From a checkpoint of a small mixture-of-experts model trained on Wikipedia.
Size: 14 layers, vocabulary 16384, 32M parameters.
Experts: 32 SwiGLU neurons an expert, a shared expert of 64 neurons.
Below are experts of layer 11 (counted from 0) of a mixture-of-experts language model. Rows are named router (the router's row for the expert), down (a neuron's output weights, with its number) and show model dimensions 32-63. Each number is 128 + 32 x the weight over its row's rms, rounded and kept within 0 to 255. Numbers have three digits each.
After each expert's rows: a language model's description of what the expert responds to. This comes from a sample of Wikipedia text that the model never trained on.

# expert 32
router:173123099088085112118126092204187108113128149137105164111159149110122146091143129159145072161105
down0:129081156099139152158109191131122100106142128189096150167108153081173163109067144090131155111173
down1:146182130130181156182144168100062130103165190141144124098118165122102168100105102153130127123196
down2:198172164161149152141158102117112097104116155160167080101120157160062164183143129131136117178115
down3:128146171135178196093135123139109140079156135148145179094144161137152094078152072115155121133032
down4:172146122111186156071113097171166042135092151102097118124095131151117151107051052074147100113166
down5:139163098097127085138131173174111098081102118095121058098132087119142097091145072075155174134126
down6:095133110183160110150091110139104177169132126117117123113119071202132113124131135086129160127131
down7:204106115147123102087180159086146116079127142145153133155088165122130102103160128145130144132134
down8:126147096136100114084182113140134163180179138145211107122133162065155115128176056099131135089191
down9:204143127121101094088174122170109114080117144129049173050116111121124150120053122130115183089135
down10:192088101129096117141051090135134110140109124126111106160153109205181200146113120082143113140111
down11:166129134165124140163149118105090144129076118152139106062123083117115063095186114177074175181090
down12:161158095181195169150133164140128165158112091143143159109130174143146132117168108110159144167163
down13:132123143082144118140100089138116083142184129074119126157133153137120138172186162195129130145135
down14:094145142189097107132148115128175144149107124154094068148131174140089090080095075132121144107224
down15:086100201138119184093147140122132131108117112134063128135122093153140112125145096135186084111132
down16:183120104158163060166101124098172097138177114078138108125117141098099121100129106133041131051164
down17:152090090131161114144074197123146148188134084083109116161158161097163123112081170141098131132135
down18:138130108164119124131167094121119140060120149136123082128115122121126175086175097107137062112103
down19:064140167186189168159176098090090197123064108168148165110092108119126086145089108103083097124093
down20:162101155188141045130120117192084151124144202105082137117059128155128152090117116096111144101183
down21:177067196075167150108140180089144163143112159111115124068133148082052161153110105161110151200146
down22:140135133137187086100117138137126159158115112189142143036132135136153126154068120109167097080098
down23:086113164089091109081113161212163126119151156095133141094153110134151203174120124147102069143170
down24:163154129131161109113092094135070133111132118122159118162153143082126093141067163148108176137085
down25:200117088080146120149161075075170180117173066163157127099120120175150191136093114090115129077128
down26:128117077131099124153117086192107156097156116171160145113134097152063100100064126133121135135136
down27:149080177119100154094133076128142073128120150129162141149093085116152099107079195134082111197177
down28:144102106051129131145147076110179069121107127123139126131080156206074114122140124144107109121129
down29:135121116122130139184077153155176149161164124112169103100156131102181115119176176111134132134153
down30:105076162164137102060114213154131111118100107126140154081103185076166161082108084129161144117141
down31:136058177148143174161144086091094127189082164156144114117111153114069156115096034153136101112156
It responds to: Clause-joining commas

# expert 1
router:152190092094150169168071094128180131126157169182109168105159182150131175095081135173174110126151
down0:133129162076157077087109092167076140086100153074120158141078141147122131184084116151072046147168
down1:098126148181120097079079135125074119162202096157109133120095129164093065088113163176130145133211
down2:155137092117171105116119178139133129147102104124117125112108092174119117107096143145131126160196
down3:112156139129140144066121141105108137133057136212193099169123160140107110062126128116181125116119
down4:172140112119096124069125108090083177127109130088032112182123132100120096181110229091150118145097
down5:153203135092120126132064142151120067086140105157124119190092107150156164081138117077098148105068
down6:138098130096132134166130142134121135129175087092157154164159094159123184140136177139187194137150
down7:142150093143089087088140123139120128129136130115188096155093108104102106165120139062121128153071
down8:124120118185143233105044133074087087133123119135192128076207120118166110086165147185193090095130
down9:150064135118119136160111178142161125090129113096129136090132153191100087154093118159122178117181
down10:134162137097082172152082140101096123066139108145148154143157165185150108126146131121071107183091
down11:143062136113120075135124109187112147111201118144156069128108129096112082111191126122148185167153
down12:136063161100117125103098117149150169149119108120097127165079115074095073080152123109093122115144
down13:097130149163116102072044126115102096195144110222139074194162170141129111184181129096101119110148
down14:082182147208087086054161184160070101117149152145148164111131077095117179171168126108117114096084
down15:141150140120111118097116172139159150103068158126124161133143059207077168105119102137122131208132
down16:112083118105171149078199101105092143105154170132134077150055138151133138134163130101178139086130
down17:125148108100099114130141103100131105110128130131118169191174127154174117134114179077149138114148
down18:088152079122106213062158126141048164163116198196118150159120154131098128130179121067130170104077
down19:154112135122144001168095105067101190148170185117184131133061126141150078169096117136178197119079
down20:093157118165126122135143138156159205136171161137106152167122042119153140119135109148188165141142
down21:100153105098165156132130124124142168073092147066139081154138175110151128160110139174115122092101
down22:108164094119147143054126111186105122136184101081136133121146066121125126136110128150158175143082
down23:151200151153143144144204154071154084114149175122115110133111144133123072146090111146121159178125
down24:066117180165152166099090141186100155120166132141056152157177129051146135130114141173150088159094
down25:090134115123116144091108144123139088134106147134194088167108187123136152082097118126119130141175
down26:153141154041125097182157182217156150157135158125075102058113141145069134146149116126086104126169
down27:164108155103147169179180174161152104159153164110152096127084098149112157114116153092135145125151
down28:113154154127119082130058113098060114171188083118113100166124143109111087143131126133140151111120
down29:164058142140074141129112136223141138032083154130101113099132141158110121166170131121151101116139
down30:144059161191090139176137147147113121148098076081177131071157081130134118153168073086126111138148
down31:150128150163148120153100111120101172142099097138123211139080130170151109113131109169159201076097
It responds to: Word-initial Latinate prefixes

# expert 11
router:151137110084110122104120084171191091101135178127109163130136118104133159089136200169105080143108
down0:160146068125085121139113144124099129156108152162089140120088130173085188214086118196091162181160
down1:067132154102162116148163114180112130082113117083123133106051147154138078122126165135091128116144
down2:190080132163162104158157170165147162110125168177102131146123088072082137113152169108090091117044
down3:119092160165186139108163164088124140132160212157170093154161118136170084086179148141119105125124
down4:090186162098147128094143124114123096097104137134136123111065149134118105132153109114117057083143
down5:157152153096090131106097098115126120156114142103126130097123156075129132165119092110144094158116
down6:157103168124108108178128114126156106145156103123131174104109130128113092158129116095134101134175
down7:097108127068096215073125169191120175142172126142144156173170099045139114132213151135131132105075
down8:133092120112092156153111159196148129143179174123157154117150154093109186116125111118134160124133
down9:085116113125174103135110143159122092198138148099143152154074164104046111098123087087151101098106
down10:139080132107143174138103167092119200127172150154146121180071113177069152176081156153156072116129
down11:137129166085136188120102120183077114086185145112109110110188120149168213137117137180172085151120
down12:145061132112126115160159167172173112119161080099130068112135182107137101145168121134100165090085
down13:145105141113065145120191178100163145122171190114170147095079097209161171130118159174199104138169
down14:111143130125097071140088149191092141097155123095079062103174166192128165166149076132109080122137
down15:160112111105077121094073111117107110142060103116173108138156205085077195167139094118152112114118
down16:106162140121069154130083183107106137127130151205102102119049135122140116117111158171123107138131
down17:157089171136125140135124088161127145093145163168120122118109139159089146108159179126156103126118
down18:121090135101120052088080181165098123198166105110135094168123126135162159109159128182069135150098
down19:125207115123113118101146137175138152105085136099135128097060142191080151130162105137130127176104
down20:166110119117131150100093078139098133137111120135110098122087167185135114121105104157172188137143
down21:112106160117104134104104136124134149115119188124061132098050111158089132113078140126146155122142
down22:115103066128116090123095136190198109107104070097103113115128070078080090143156117092085119164104
down23:102171126166117123116127135130077105144136137113075064109123167106123127138186042162141091080124
down24:223116124072092136125139065151102064140126097140124165138107142123070111129127102078149131143064
down25:145138163185158130062128057079107102108086144132160128106092206141083115104080176129119075095103
down26:157123104159114069183095133153116144089107155126172130035092136159150149097130168147121107157142
down27:095124123151138136216141095093155126142167119163122135106112146121111119156149108165147133145132
down28:108176109128071169172101104107095129148097085073138109142078132118090111141128076137088071097111
down29:139155113170141121118128042142126124126209145196159149082114102142113098131127092111070104120097
down30:093164167169119104134200133127093149110148167081141135113124156108148120095087136150103193098166
down31:122130187176130105151125071103142082103129112105137046152166123129088103155110135157208112095171
It responds to: Clause-joining commas

# expert 53
router:160120041098137144129118130135211122155112123153058207101132186163095176116049142164145130196126
down0:084165122159175084173129106145154127065093167133141114187144121164119101119114060161138149123185
down1:162070129106126139123181149154104175158085084132153125162102143131129103112115126108096123126096
down2:163112216138144142172222064167123131086153080131112139101153107138132124154160199108189101123124
down3:125148158164110135146134070147107058091159157173133147127155124109143117129200127119085153147190
down4:128117152159124111121172048177107099145121143115136161058119171118175099183143112141126134155138
down5:159098161109116102100131117146105165042095116143130184112157118135155117102070167161131162170094
down6:181120121098147127156143136167090158124096110104165137114150136122080148149199171127162149138145
down7:157150128062130091147115024140125161062112100134180117160119114124150129149081114151126115146109
down8:164082087123094087112145132092028106217188123144123170132142163150092152125124118126100127164141
down9:147127143149110095119184184138093117083156146136121112147100122101106139141121142104129122125190
down10:174121157132132098115127136167150072150114126107097135113108134122131119097151144151147133116149
down11:105100091086100133126164026135086076127114185137167090146144169173122146227142158145103125074136
down12:083149122146093189074142127126070128108106177118150161181143129072211117136179131123161087062072
down13:111107116090157135165131127188158175215147080119109094086116087126131170125099124143152181095156
down14:103130127104123131145104139095104166141172142156095169146118137163059091123122158186178136088124
down15:143164119125087075147168015124169162131136079172100120110113163124137134099121130175169170105135
down16:128156109074107084148112039177139142161140119146148126096118135122140200138172187107148166167152
down17:137166204082110118104169097119135048119106118131116143186107122115118139035128172097183162169132
down18:170108183114089109091105174196117044095161169090152150144090098157159130137083137141139127119130
down19:167118094079142148086127157165111115108131154120113190126147096074088167160081139078179120132138
down20:134067149103126103157119000169152106124152183100145171136134151170120096129138151135135123076119
down21:147124113102105153129153121116147113173164183074108085105181144073168124112161116140109108120133
down22:133106169128142165080127000174112157132151128135194105193139129123167120123174129109130091137124
down23:153116145124165096102136175087163147108100086121099099122130114174119172063053118168098125134117
down24:110108118153133168089112168123133106146169152131156120119164124071127116154079190181075175179100
down25:123149126120127108051121148196160130146175128073114109079125120111106118123081142077108169135122
down26:128134130173188059179164186136150129116105128124130211109124122116157150115103126115114104146092
down27:103097137150073155108082114124132152108242107124097139123113133120168125092124137139104119121117
down28:151130142097097117156110145105111111101087123082091099094129109157119127170182143111142129150056
down29:137171090116125181172108154127121129182098154140112132073097082165124128108112098102126098167113
down30:134125064101099168132146218134212139164099136190172139157111176155077126152166151117114127132150
down31:057078088155109099148131138085141078149195178126140110171150080080084145181162149116155178102149
It responds to: Possessives

# expert 9
router:162111116102152129113106117139164135142099130167120196109167160134089150137137126177091120150126
down0:141138162176138111111107147147125189157073175142209114166160099099114096119103115078070147129113
down1:147149080129093133129109080133147177163094095120196146137175143127159134137126134115216116141089
down2:126161138105153118088171122176105117101129098181150152144098200180159095121111076098105159096117
down3:111179082068153115166121126157150065089133096108091140034162087082110161149132114161202073112121
down4:155137113170103155136162135124091142142083125073146169158143121123173084083151019139106079156140
down5:178122116153129214121139105185125181113199120104175066177153154128122141067157160122114151102182
down6:079106102095107138144151133152140081114194138105144130157109109113093116075145096107075102097107
down7:103142109123181156097150210130128119190153117126144126137142140133170140148127095110121156116153
down8:115120139108081131133108123163158153117154162133196125053179117127110130102110142120120131125060
down9:166132112109104128132081162085141123151137170114099168061101134080153068128215136196100115106146
down10:083123146109142112088173106074126114131138113153143130112143122127163107174135151125178132161134
down11:124106094131111145182122027111118098169147113106175116131084154141208188124070082108099098174152
down12:101093040168178109166131122146111122129109123157106159079163113097075118206170115080119181111102
down13:150135142178118126080128134113112121060099086129119092164086149071160071134143134091155196130195
down14:107151133128130152103105139149122180134079156140148150122190177121129076100125136075128123140135
down15:073138178112173150165065185099138144147119101085103118104147142136089138142091077117140168157115
down16:088141133094110131165123154103107085116140137110074185124073193149196123156172126159147085140154
down17:093097165199178071160138015182122143157111135125072077099109098160162166118169119140146103129130
down18:159092074067144109212138095171136129096072114096131157154138130157115097184142160128126164174150
down19:140090108130158167116126152162131069141139155092167142170119088099137172130140144085104177168137
down20:128131103106180152135109162116166169084153087113151174120145121077149102142148136180143141122105
down21:169083136043152095102076113144159166144171154147148115121134154140130054127131140143201097059100
down22:144155131151124091144105096180150166113114183124103061157112117112122118110118162224108175126057
down23:077144161130119176115086120110152135115191137142087119167178072114119136138135085148095054119154
down24:178135105129138218209124204170126157136085132119140117053111154094118163123108143144143165149124
down25:152163167157146129120120118156118122130125198128137099076087101190075137102174124119143125107163
down26:082105159175121104163129158072125138152119066172154119119129152157088117146113154136154160165089
down27:043110146125128114163122151101136104065130155125123158095095118172136125081154136191099180185158
down28:169094173130106130221077152124160133184080117143202083127152123088185094137140156146167123117108
down29:118144094063134113140118069141155125122132137166148092099141114160132094043111143149137130146183
down30:096158094154141148134151160143103142135134137124055147138108139120101209145140135220154118146132
down31:150113095169103106200080031117133085130159140109072141107113172160129165120136173135134116091093
It responds to: Citation and list punctuation

# expert 36
router:108120121123091082125081084090177137100121136155105126126094174156134131095114168201128085135121
down0:140106126119122112059073119121157120128137117070139135092138120115165094074101101086176116169111
down1:144083150070170255160085084165112132136112158126088145121130129151099131165085159091065127192152
down2:133148073074159109090139139175105162111174113089119127113131107114142187084122080147099146123112
down3:135158122119100148081137081212164115065081165146207132112114149171083111141151082174148153149108
down4:128148115157104106144173176075124158110173125120103138162089133187098165148086150112180152131165
down5:075105108148087193107129099158099143147151120061142144166159086124182171145180126130155108108102
down6:149158128116131093110131140099164088086113134092097137168123081113102154173104122137103117066151
down7:079115119050092112157113110205098103089187136143137165108094129182173159224114147095082147107119
down8:076113109170116132112115125157137133099121190093144113148170070108142147120108140206126091142142
down9:117096177093124058152149086066080169128073131138168116123132139110115117112081148114140131156099
down10:116102128167130134170124115147108103148156170106102127107073138090105136198133210133134099147118
down11:104133144097162143153135124073172065197099126163108144142190100137130142136121101096154119125150
down12:130126119115130163102095103110096136142081122138150151079101050164116136144128077165167167173151
down13:120104171123101094097120137135194196188099118092125124131102111111143102179068069103095094150165
down14:130144128087148124124103134088124160070171125168174169114113120137124134080070091124161176139109
down15:128098152101130087108111106177113140112107053105146113130134172112182103088123069086142091144172
down16:138119126098138129121145061085093072137094127116124143127114080155137138112137116094173109101135
down17:145164144116078058129116160053153092164169142111141134116109102152134076051107173100124110154091
down18:128178144116122127143139195084141169079109193169103138093134130101194077124166078154114110119105
down19:118110107094122128172080106110105143140152035065105053108155133202166129134128094152169086187101
down20:146146094116071166051078123140117113121199170119187128130122133083152100138190113106091136074091
down21:170144096138190106121202124115105158132155108124156129168117130153138132088106185128130167161184
down22:166164149131089121180077108122079118129060105044077108093123145146090145151147170115091101145145
down23:143149152169128065173067162118084063075091152141173085130117108152146140157083142085053144104126
down24:143017108159125156215156131149098159143132138128096114103168111144103133066160127172130148112126
down25:173075115084136129112134191116122132176127095121135126121111228169127153096096116121097130147131
down26:103101126129116131074161182162101159119122115113120129182067108087156120131178136135102144174091
down27:135113129089095011149164085078118192183155132156102101155098157134136118102119099196133119152108
down28:112160151127139111087105140143146087126121095096140062043158160090157167116094067123108131100189
down29:167172119109129129112163170102062159079143116126135103115180118081101172095194138149172119096140
down30:140124118199126142112139086164151234057127155075121107197114168141100137141137097130139158063130
down31:095119102167106106195068119101144092098164112103126155077171133156064136138106106114137164173172
It responds to: Closing brackets and quotes

# expert 21
router:138146111089081148157057073101116137132094128152090174098110179156129137145069145131133084127123
down0:064129133123100094174130091139110078162128166145061193110090078153053120089134175133067151124101
down1:131120100104191056165126144140140121133122180114123085118154139119121114143177098176102104122103
down2:198156106098177100154113151051127106157119123179111125161179161128138100191154107188138181070135
down3:180065113089146200143161116172179131153128143168131127104140130156166185030093154135089123047094
down4:151162089158110116139137117090097101127053123135156127123136108137121180115152139162081133135055
down5:189104145151109156154138152115102138054096131161127092149104107137067182139099089162162096177187
down6:172129141091129133142074115174105076122139163158145145123133133180122158142150124136095126170134
down7:113105139106144100152114112115175132143139067136126122058113087181096128088133135089153169140145
down8:156103131131044139166155160158096080184198145138091071134170121164170179138161171173126131123121
down9:097138151104059123099154138050166130125166128089105139139095107141092213176143057132100108116133
down10:115130099113107172195142101095133116171107163167164158137135163175136115197143122145137136142108
down11:169159132100136133120147185084155148172134148106075193079162101105118108098156129178101150105156
down12:102125136125191124124124147111082184071136204094145143161160195121129106135075116139098079124179
down13:139102223095189126138127164175105170147175147109121194095084099131153104121102141181067114165119
down14:142134108161136131101114094194144158059144128095101057122141107113173142075180091148137205126209
down15:153125147164124130167092202119089113137126158136125135109075181168105128111130149129167197133130
down16:074125149163192120161165164077116110180151181133094142190141156139178145132169145149125129090168
down17:150134170139140122122093141139143074099111135149108082159117123139146120159145118113140163152169
down18:099075125134141137174068155062160099099148111127152090153153107096104111120131122106115175109099
down19:102121130076135183113108081107172149184123145120141124140083125110137192104153134069156151114081
down20:101087096131105129082091141175167131125113220119077095084105142132158153195113131140087172129169
down21:098108125177140156187152167119099103169091109095095129171059181114073130150130166082122165132111
down22:138157133125132157149157077130121130173151138105117121081140120155100121086119144119138104135148
down23:163141168133076114116074107109105148142134116168108135121180102130138103146065132128157096088143
down24:149157127153168114078161117136142128140135103132149138156138151151108154079158129163120166125154
down25:168163110128098134192129151163144123122124148136115142042152131114103071132185152142100142110148
down26:196088142178137155112085134141171118149143183133131156106164082110147164049144177184105118188117
down27:150143089131139162115111066129095124107094139174105156094131146135198088121132196121103148079086
down28:083095131124134109045121190149168134085145104095120119114119124116151127100070153090129134147142
down29:125107089169127121131084183189132144128089131128149096129156119148141129144127147112145111103084
down30:132165143144169153116163145146224118134030117125116132167130092145105167086071147155092150127124
down31:124156110170091132155086070092127074134154141119105134105111124134092111066132146122174106128110
It responds to: Japanese name syllables

# expert 18
router:183089079103141132127155071149119118095151141147140128123121142150127190096083202103145063164115
down0:088088143108132102157123122112126115153106182150114120143158111143159084150144134183148128131117
down1:179097136058103154083165129092070158164126125073135140120074104121092100131134118168189154142132
down2:133169157122066144164121104058155120137188142110102086147146131178122124148116103127089146100191
down3:188138111076164151133123163136099112141131173071090132118153135115119152140153152144117110038198
down4:137114169137163138149122159053161092101066142105130116120101086106150119155104119207139124127137
down5:145126143150130143139179149117101096157153118074110151072186109177109101158175160111097110133154
down6:126179226168119155142143119170160145112129147065080145097134120110124102197162212122143106120171
down7:176108121132176137134173080154119146094102115095069138088140210145067105151111144139135203151123
down8:088154104128117107115068109148135105153115079167094131155111142150158125049108136113113194120153
down9:111135095116146098170089130125116108137106103116100091133167174086140142171145130094102161101103
down10:140168107173128106155169181119113139112062183118084094142105122139073153108179135143195171132159
down11:108136096104119098053154106178069084110155108083092131157133141130137167138135129134160191104099
down12:067145120088107130101159082116096101086148163171118105174131150132101240152122112099105091070096
down13:123092108111129118100090151128140168148108152124137129114133080196129123118114095141091190129155
down14:146145064098141098133143146139119200103173157106137092163097118154180096162128131106188192115142
down15:179132114146150140113148214121121137170146134111154187115139199119137161160086100114125083127146
down16:157121147111194122100154155203117124151157133189147163164100170159161120107190139139134109084067
down17:170124131133150077146125092135193093129159080162144196105126125158140168113139126144104167133153
down18:131161116099171153164153127196143121070127107099182065134132118085194167102154187122160086159113
down19:128142195151124127116122138139148133130129195149151151114187111097172082129150117093123167091113
down20:141135177155116112153178168075138126140146151151108110096062118163090117096137156132081121149159
down21:136080104116135144183105104055145106091124116093140151130115146172104123086116161128127115112092
down22:154107096096119147089139164127144111175137161130133168157114175140180131123084147107150137124114
down23:160165134103186125180132132105117173136141085147144092147114098163140139122145117087063171096158
down24:115110111062125192089091084106073102120147157104142112168122169079156079074183113087121125092124
down25:101111159165109153148137071169169131145135126111171089104150144129089039189135125162117120127126
down26:115084106137132111131147078131141186167154102131116137134104156161122149105102112143102114158139
down27:172146109152165080177148093113071177200088061176133151104132176188051131094111174143102135152068
down28:151132109152135169107067126098126117124076118166111144101128109134123135118147115074122056140108
down29:144129110135103147133170129161111106094113152176079117114139083184138139101166069153181156079135
down30:151144124153116128119112088148104181136169234093125101138131119125132124139127144170109133174149
down31:153087105184116176131128135143158147119125153101146107084132097099130059127154134141173157116188
It responds to: Action verbs, naval text

# expert 35
router:152141030108113116201091083130160122123144187096117136084109180121094168124114141143064146190133
down0:112114153125135095120071092127140110107085093154129088062151093131141102080100121159181133175141
down1:125145080098047132114082064169119103095089145141057103129098109183102131148208143144161165138140
down2:150197131098221137131103071108134130128128107114083111144114102111128102132161119144122102105102
down3:129087152119083156108159170128116119196169099152132168104133169155136197127155172125132124134171
down4:190166100119107230127085150090107148137102165071123074166109133152138141136145111183117113173153
down5:059134111071127159104144115181144150056124108197090103116134160091116170111130145132134074058124
down6:146134169154170104138085144113085170146136098191189079101180149142159143143094124087131114160152
down7:121161155156163098142140118161171159174132099146072124060076102171112160126094111089085168119169
down8:079127165135154132096083064034163156122132096136123069180124121074139139129103143121197111130189
down9:169126151173144159116157226156151074100085144173116145095119122124109123141160081129148182123148
down10:069179117144167191145056161166151137163148113158058130120079088130177158140153165144095156117098
down11:117148129112121182089129000090069109112131146155130137168187125121143120140099167154167074181042
down12:084155115072116079116183163074101101152106120146127099128173170111065172158112173107079168094132
down13:165180122186100077142161085148113143156091136144099135115159198147117121123158147131124185115154
down14:068072150120178133116145091203116145099150156141114095115180083142124140110129093141134110095140
down15:155134101161137097168179164113121123113180127118162131143114227110118083093140177154119155055170
down16:121139139194127142144106088116071150187100066074136159101091151063091096168169150119165102151164
down17:208143149122154131160173121144116157072077097157109137157107166114171131208102117163093160186101
down18:148168175136129185103113107154123108117115084121178128194103130158128101080120147198167076092080
down19:099133111132169154121104057179078130133159068131133110152133151151141150192105176158172157149096
down20:098105110132110142087120105123076134137089145120129187138119065133147130098105145099119171141152
down21:128150149141147150141152170122139139096165117158083152113156156116133153175167184232165075149168
down22:127078100135146081055096107153082171067155132153163197071120086097156102135179125097141117107137
down23:139145164160158122176162192105170134073145176137140188050164139134120202116135129098115122130145
down24:096103067137154106176133122150141104142095135162140110138201133174143188164180110069086143115113
down25:098116153207116118165118109079091144147175135193078069099147059147158131065105160118159091102147
down26:045101070126167169147165177106141098132153105106149146086129120135161069175112074093063053170088
down27:071146163138139117181115075103201098130119178108112116172101118096151169174106146103099128090204
down28:123100163087115137075097153166073142102069098107133165140112123221130124155214123139196106116086
down29:126115168129130123045066166170165079138096139149139123087090087129160135138156089129147147167113
down30:164151109150091110145175189130150070150106134155153118150156133139135144095122103154123140113126
down31:146159122122056126188089112109152140130159170129085093132146090083101113151180153099128140084179
It responds to: Nationality and occupation

# expert 61
router:145141082073122124154093076167157167146095153178124091109161151181095114165161132149123116121148
down0:146059176123132105154098138049117129136178116107068124089124173151104142045145112154095160101148
down1:097091155154185114191148129094157148144200109076169086141130154158124184155117096137123197133128
down2:141134150104134047067130177157180134176190113131152178172183123126101134120180147150110127128117
down3:102122181153127116167132150119142120075124122156209113127165182101102158105136136172076134148121
down4:092109083106171124164100110118094079108185133102160141096151148133133151149135111161109107130111
down5:154133127120096159119063226106105144160155147118142087185165076106112139147165157090126132155136
down6:157122162181101147155153071112131179142137073127156106119060107127208137159112121113080181137159
down7:121148150089151150185150158156162115138137149177134103132136130108133180139088120147164150104152
down8:148135148121100146140089181109105118102111169065079131147141130062148097119170151072133182136191
down9:080105166126158117155097076142127147091173110137169122137134173164049114134178164084106131101160
down10:169069108114166126105127113108133174067158116110063072139161110159099071091101166121095127151138
down11:129120142119145178134162100141121092110124133116153115132094131111150124124118143099133180044145
down12:096070160111110159077100158125152144152125086109098094143169149144123167107135104102131089179139
down13:116159128147112169143052194110136175136114148130122123193084038096142092127182101056149171133120
down14:116148111098148154125085190167126111162178143160102128141175135106051101180107114138109141137121
down15:167142024140122138130113052171156111207117096159133155105130153152110147099134224153126143092155
down16:175178105161138102145165146127121159091171115085092131107137159115190171171135143122170165124163
down17:149114138100110083130119086125117113102146140119127170105175124109096097094060171108105147153103
down18:114098131115095168134226107169100094128184109104139109138151104155179110116135196112089114136141
down19:115062143125106097128144148141158124094150129157152100093191143137117105076141154161127148121091
down20:118160128180110166113089188146158103148104181123137157131092152091135068120137121150099211156142
down21:121107139159166109095101134110188077111138182132183113160127144144156128165144153162120143139137
down22:157146134139096174130132128134089117127149179133188112113092157115161159107115143112180152082090
down23:123148122122137095116143131121176095136102106167136120095167139139074106075120152200165075127052
down24:101165111197173105115131185124097125126123090117086141152098116068146152120140132101110170174132
down25:118095112127123084131146059108089121136203131115129122097103186154094150075120086151108075137093
down26:194126130084115188195133153135108104119118179127070097129196143099168090185159190139168097112135
down27:165099157164133094140069187127121172060161136139151139186099145149139092150084122073109101133131
down28:147101148146158180159141127149142163111154096156123123151145156170128159154153132080128094099158
down29:111131093094115127136100072170114170085171119091161091171125188081134169068113188201148149155137
down30:130081159154137148123090129094117184182162109103143094159114109143156095218165115194160181134105
down31:148126128100120118086200128169134115155108121180084166106093192203145113115093082165124120146141
It responds to: Name and taxonomy slots